config.yaml
n_layer: 8
d_model: 256
n_experts: 128
d_expert: 64
d_shared_expert: 0
activation: "swiglu"
router_score: "softmax"
normalize_top_k: false
routed_scale: 5.66
lr_router: 0.000657
optimizer: "muon_variant"
lr: 0.00549
grad_clip: 1.0
batch_tokens: [16384, 32768, 65536]
train_tokens: 279900000
Below are experts of layer 2 (counted from 0) of a mixture-of-experts language model. Rows are named router (the router's row for the expert), gate (a neuron's input weights, with its number), up (a neuron's input weights, with its number) and show model dimensions 128-191. Each number is 128 + 24 x the weight over its row's rms, rounded and kept within 0 to 255.
Before each expert's rows: "gets" lists some tokens that make up at least twice as much of what it gets as of all text. This comes from a sample of Wikipedia text that the model never trained on. Tokens count by the router's weight.

# expert 76
gets: " to", "os", "in", " against", " with", " into"
router [142 134 142 144 127 143 139 120  83 113 143 162 106 113 119 158 113 121 129 137 147 141 137 158 138 163  66  70 103 163 129 123  92 140 164 163 137 138 141  86 107  88 110 154 135 107 110 122 158 109 164 129 160 141 169 139 135 151  97 157 163 121 106 124]
gate0 [135  92 106 131 168 124  86 110  99 110 128 146 150 100 145 152 170 112 124 146  95 114 135 116  99  99 106  68 144 147  93 106 146 131 135  92  89 156 128 125 156 155 136 108 104 127 101 191 162 155 131 102 142 121 150 127 134 127 166 148 126 127 166 125]
up0 [205 125 103 120 121 155 123 153  95 109 131 143 152 105 129 147 120 126 107  97 121 147 125  65 139  93  86  70 180 145 111 123  84 135  68 121 109 132 128 100 118 118  96 111 147 137 141 132 100  93 141  96 157 131 120 129  73 120 107 115 101 119 127 134]

# expert 4
gets: " ", " rep", "196", "aged", " d", "192"
router [139 126 162 124 163 105 123  87 116 149  99 101 125 136  81 104  85 131  97  80 146 121 145 112 115 117 148 154 137 124 186 155 155 114  96 122 127 110 141 158 137  97 136  86 126 106 146 150  87 122  86 153 127 173 127  91 121  88 124 134 169 140 126 122]
gate0 [148 118 126 135 135  79 125 104 154  85 171 163 134 115  81 135 119 112  82  89 169 118 109  99  90 136 117 152 111 115 113 116 173 157 134  93 174 132 130 150 117 151 111 102 116  84 121 137 105  88 121 134 169 148 104 149 146 130 113 132 151 142 113  87]
up0 [111 146 197 119 152  84 158 139 113 116 113 119 112 115 126 115 111 122 101 100 134 158  85 100  92 155 140  75 168  86 129 166 141  70 167 147  99 161 147 118 136 123  96 159 115  97 132 175 123 137 162 136 140 138 169 123 158 172 163 122 102 127 121 119]

# expert 105
gets: "um", " n", "ut", "on", "un", "ru"
router [137 105 121 102 134 146 130 101 109 146 160 115  91 109  94 137  82 123  79 101 171 152 141 124 117 162 126 148 133 107 134 102 106 169 145 122 123 105 137 116 154 128 134 140 107 125 153 118 146 177 106 168 115 114 160 132 115 120 140 122 151 150 117 127]
gate0 [ 92 143 165 100 121 106 126 135 199 125 150 121 122  89 143 143 121 106  63 118 120 103 149  80 119 123 142 134 157 120 120 134 120 110 111  80 124 131 117 106 134 140 144 101 156 158  88 128 154 119 119 121 104 136  91 147 127 114 127 118 117  90 139 157]
up0 [130 139 121 160 137 124 121 129 117 121 135 116 134 149 136 114 100  92 181  73 122 145 122 148 102  90 130 144 132 102  97 130  94 112 123 139 111 162 123 134 116 130  79 157 170 112 103 137 146 128 120 145 141  99 125 105 116 138 109 151 151 115 131 123]

# expert 27
gets: "u", "am", "em", "i", "o", "ah"
router [123 119 119  94 160 159 134  99 127 144 141 116 119 169 137 169 123 114  98 102 119 142 154 120 109  87  73 112 155 137 157 124  86 129 124 119 135  86 162 140  80  86 154 116  90 144 107 144 128 139 106 129 113 175 149 112 127 118 128 152 106 148 121 106]
gate0 [165 124 117 115 161  87 147 117 121 149 142 150 117 158 118 126 100 121 101 147 107 137 136  91 156 146 100 166 128 130 139 135 148 110 158 161  75 134  77 108 148 116 153 116 193  95 173 121 151 134  98 137  98 167 131 144 157 146 108 122 149  93 137 152]
up0 [132 144 118 132 116 109  78 134 156 103 121 143 123 107 103 154  86 142 108 161 148 154 115 143 140 162 153 140  91 114 146 155 190 153 163 135 107 123 110 178  89  90 147 146 106 120 143  81 160  84 125  94 153 154 154 129 148 110 169 167 139 129  71 127]

# expert 53
gets: " of", " for", " de", " sn", " Of", " between"
router [145 108 133  92 119 118 173 124 125 133 107 159 118  92 103 132 128 156 156 145 120 102  87 167 150 135 141 121  81 155 136 102 105 150 149 115 125  95 133 106 135 123 130 159 175 155 165 105 127 136 139 159 127 155 155 144 110  99  99 157 117 148  99  95]
gate0 [159 133 170 151 142 158 177 133 102 154 117 102 145 136 122 103 115  84 116 152  93 140 125  97 100 131  96 143 143 171  90  87 131 128 120 152 143 149 167  89 104 139 122 136 113 113 129 174 153 110  99 107  83 147 133 135 116 156 117 134 157 177 174  86]
up0 [114  76 137 144 146 135 137 136 119 112 136  89 155 147 144 150 138 132 113 155 106 123 101 134 133  93  95 101 142  96 109 126 140 119 132 126 142  96 153  94 129 136 132 141  94 160  77 112 125 118 160 114 124 152 151 137 159 113 152 153 118 130 127 119]

# expert 114
gets: " of", " for", " years", " number", " between", " months"
router [148 117 129  86 129 139 186 115 107 100 136 157 143  94  77 117 119 153 166 141 138 117  99 175 161 143 113 145  91 151 170  89  90 158 138 123 127  90 150 135 130 134 169 154 116 133 160 129 156 136 180 169 135 159 138 181 100 113 116 146 126 136  78  94]
gate0 [138  79 118 137 153 173 191 135 155 147 160 159 152 163 151 111 133 119 123 149 110 159 118 112 116 166 128 127  90 122 129 115 160 152 118 107 108 118 136 145 142 155 121 119 172  76 132 132 134 102 131 137 108 128 127 132 112 111 143 116 128 151 119 150]
up0 [111  80 121 160 116 105 138 134 152 105 156  95 154 101  90 115 109 120 157 132 145 171 151 125 117 162 116 132 150  93 152 108  81 115 107 158 119  91 136 161 150  98 129 141 131 125 156 135 125 150 108 141 125 132 114 116 122 135 113  93 125 120  52 137]

# expert 39
gets: " of", " the", " a", " all", " any", " among"
router [111 123 111 110 134 120 138 100 111 135  93 156 108  72 119 146 124 173 139 161 148 112 102 139 152 151 124 151 130 137 143 134  82 176 138 155 153  99 142 112 151 157 148 147 128 115 113 116  99 122 139 166 131 160 118 136 110 121  79 136 112 145 144  99]
gate0 [101 117 174 119 108  99  92 112 147 112 117 129 114 153 115 169 151 120 149 144 139  96  74 138 129  82 102 124 113 100  97 136 125 171 128 174 149 126  94  74 178 138 141 163 146 126 137 144 107 134 114 113 128 184 121 110  73  93 112 154 161 103 118 161]
up0 [148  81 112 106 127 144 138 133  87  96 185 105 111  99 122 124 127 142  83  94 119 137 136 124 127 119 143 169 104 110 105 114 145 117  64 126 116  99 155 119 110  89 137 135 120 144 113 132 148 103 148 146  91  83 148 135 136 107 100 142 128 119 152 137]

# expert 38
gets: "eb", "-d", "oc", "ag", "ur", "og"
router [125 102  99  78 164 102 141 178 101 169 157 146 134 135 145 100 118 143 167 101  89 133 125 191 135 108 127 144 120 131 133 135 119 120 122 127  95  98 153  97 133  61 139 124 168 129 143 114 183 130  88 121 134 134 154 118 135 131 135 107 159 126 156 115]
gate0 [126  82 103 112 107 151 140 164 103 100 140 109 156 101 132  93 122 133 108 121 128 109 132 112 124 170 132 112 138 174 132 113 113  73 154  95 149 118 167 159 144 124 132 127 133  84 111 150 177 117 115 129 134 127 134 133  88  72 117 135 136 118 153 134]
up0 [144 136 131  84 123 141 109 125 156 147 168 128  98 158 134 108 115 117 106 138 137  65  93 112 136 137 158 112 146  90 132 155 139 114 161  90 152 140 138 116 152  94 108 116 106 101 146 132 120 145 156 140 112 142 120 130 148 114 100 154 140 106  95 146]

# expert 98
gets: " L", " S", " F", " M", " W", " D"
router [162  77 131 153 144 151 110 117 125  84 149 126 122 138  95 160 122 163 137 128 124 116 139 114  86 132 121  96 112 116 122 105 130 165 126 156 153 158 133  83 120  94 109 151 129 148 105 128 114 119 143 147 128 136 134  90 115 107 123 121 123  95 116 175]
gate0 [ 96 154 106 166 160 100 115 120 108 105 118 130 135 137 153 114 142 161  90 116 136 122 163 119 107 132 129 135 153 114  54 163 133 155 165 113 137 122 119 106 128  88 125 125 113 136 109 115 142 145 132 117 125 130 106  89 133 129 115 132 111 149 170 165]
up0 [195 108 138 144 107 133 111 145 137 157 177 122 128 139 102 112 191 135 126 130 109 160 138 148 102 124 103  91 107 117 114 137  99 125 159 111 132 139 148 103 122  74 119 117 151 139 143  72 110 145 146 107 150 123 154 103 159 103 144 152 138 103 110 118]

# expert 55
gets: " ", " =", " >"
router [129 100 144 117 171 129 125 132 149 125 103 129  97 152 145 117  85 139 137 161 161 154 171 130 130  96 138 132 128  67 168 141 138 131  95 114 110 111 135 103 128 104 136 107 121 105 163 160  89 136 111 101 103 146 119 120 144 155  93 134 154 110 156 126]
gate0 [139 135  97 100 126 157 136 157 115 104 153 107 162 128 122  57 123 129 171 169 136 111  61 138 139 147 108 142 160 117 111 162 145 125 114 115 114 176  68 125 116 113 117 131 120 158 139 115 170  95 137 160 150 158 117  94 130 140 132 119 149 154 116 148]
up0 [ 91 142 105 121 144 191  86 121 165 109 100 146  83 107 166 162 152 134 109 127 138 117 132 154  90 102 129 157 105 154 161 136 102  78 103 193  87 127 117 117 122 108 152 157 134 111 141 107 114 159  82 113  99  98 134 142 120 156 158 103 132 125 156 127]

# expert 23
gets: " by", " for", " to", " with", " so", " through"
router [139 135 105 151 126  92 106 152 129 100 168  93 174 111  85 137 112 137 160 112  91 138 159 182 109 116 143  85 111 101 164 120 139 150 143 117 130 137 104 145 123 128 118 103 147 114 118 167 150 132 166 116 135 153 153 153 155 158 119  80 154 143 181 112]
gate0 [132 119 134 108 128 142  91 151 117 123 110 143 161 133 118 127 118 131 134 120 151 150 138 135  99 104 109 137 147 120 141 173 129  86 124 156 150 109 121 156 121 132 148 126  80 122  97 125  91 180 116 130 177 152 131 165 148 136  60 116 126 136 124 107]
up0 [123 152 144 132 134 115 159 152 102 163 104 123 165 149 103  77 145 140  73 108  93 137 112  91 106 154 130 121 108 154 177 134 135 132 134 143 175 160 160 128 151 136 132  82 105 115 110 133 150  88 168 117 134 138 102 143 114 159 100  87 121 131 119 185]

# expert 65
gets: " City", " County", " State", " District", " Town", " district"
router [116 149 103 102  95 123 127 147 101 144 140 113  69 127 118 158 126 139 134 116 121 132 140  73 172 158 155 155 117 116 109  74 169 132 126 141 152 128  73 135  85 159 126 142 133 151 138 134 164  92  82 169 144 122 104 109 167  78 142 129 137  79 149 146]
gate0 [ 84  92 104 169 127 155  92 157 134 158 118 158 141 126 126 110 122 122 138 169 156 130 173 130  88 165 156 144 138 117 148 153 100 156 108 106 143 130 134 153 120 143 118 115 152 154 105  89 127 135 151 100 109 164 149 106  95 169 120 108 180 170 124 108]
up0 [147 136 123 125 130 150 104 146 106 135 130 134 126 144 145 138 124 122 157 128 158 145  89 114 130 167 123 109 154 113 105 153 120 127 175  92 153 132 138 146 110 107 104 153 144 115  77  92 106 124 107  64 156 113 170 107  89 115  85 130 155  95 156 157]

# expert 108
gets: " to", " as", " for", " into", " be", " with"
router [139 136 143 162 121 138 107 164 110 111 133 145 143 113  92 138  90 158 167 172 120 113 126 156 141 148 115  92 115 128 155 117 102 149 151 114 106  99 132 120 176 116  82 148 139  95  75 176 118  84 161 119 164 143 142 152 154 130 133 114 167 173 136 107]
gate0 [132 120 110 139 146  80 123 133  69 128 149 167 101 128 138 141 121 123 152 125 177 120  83  95 108 138  94  92  80 113 120 104 132 117 118 134 151  93 125 116 154 141 118 104 177 171 163 129 125 124 159 135 150 139 161 156 157 124 133 117 141 163 135 136]
up0 [138 149 126 130 155  74 136 129  79 151 133 105 138 189 149  97 142  91  98 143 128 134 135 101 153 167  99 111 158 195 121 105 179 108 132 161 140 124 126 169 131 111 147 169 138 130 103  80 146 105 163 148 113 131 101 125 107 126 151 124 118 154 123 115]

# expert 58
gets: " States", " US", " York", " red", " England", " American"
router [145 135 131  73 124 104 141 153 163 112 177 129 113  79 115  82 107 109 107 125  96 127  96 136 149 133 166 173  88 125  97 120 111 142 153 153 122 146 135 158 125 159 141 152 106 122 108 104 166 147  88 133 135 150 127 134 116  95 127  87 125 122  70 114]
gate0 [145 120 162 150 135 127 136 142 156 125 135 150 111 111  93 165 143 143 155 150 110 113  88 125  91 120 117 130 120 122 136 164 158  97 127 134 142 157 127  90  64 124 143 167  84 169 105 122  93 101  87 106 129  96 113  99 116 105 130 105  94  95 113 138]
up0 [162 170 129 139 187 155 117 101 110  88 119  79 149 120 166  81  91 132 126 130 147  83 112 146 105 139 120 145 151 140 193 129 123 154 129 101 144 121  88 150 144 130 125  99 109 134 121 147 108 143 107 152 116 132 165 133 131 123 165 101 130 128 144 140]

# expert 34
gets: " ", "ol", "ul", "ct", "vent", "vert"
router [132 120 155 123 153 118 123  93 147 149 104 130 124 141 112 105 128 140 126 118 145 185 163  76  97 142 132 153 189  92 181 141 162 133 123 134 118 134 167 153 148 125 106  94 107 137 147 127 131 144 124  95 105 151 102 105 137  99  97 148 168 122 140 129]
gate0 [ 72 151 117  90 108  95 140  90 123  84 161 109 135 106 128 145 130 103 143 154  90 123 123 109  97 115 117 117 129 154 183 122 141 108 124 145 169 149 123  91 127 115 104 129 114 127 144 137  83 110 104 154 150  77 119 108 133 157 147 152 150 157 129 168]
up0 [141  90 121 153 169 149 125 126 105 156 127 115  68 130 143 145 129 109 103 157 134 134 107 135 139 116 117 157 128  81 117 126 150  99 156 127 124 140 127 125 122 113 138 133 118 137 141 157 175 159 107 122 112 145 142  97 153 114 129 124 143  87 137 124]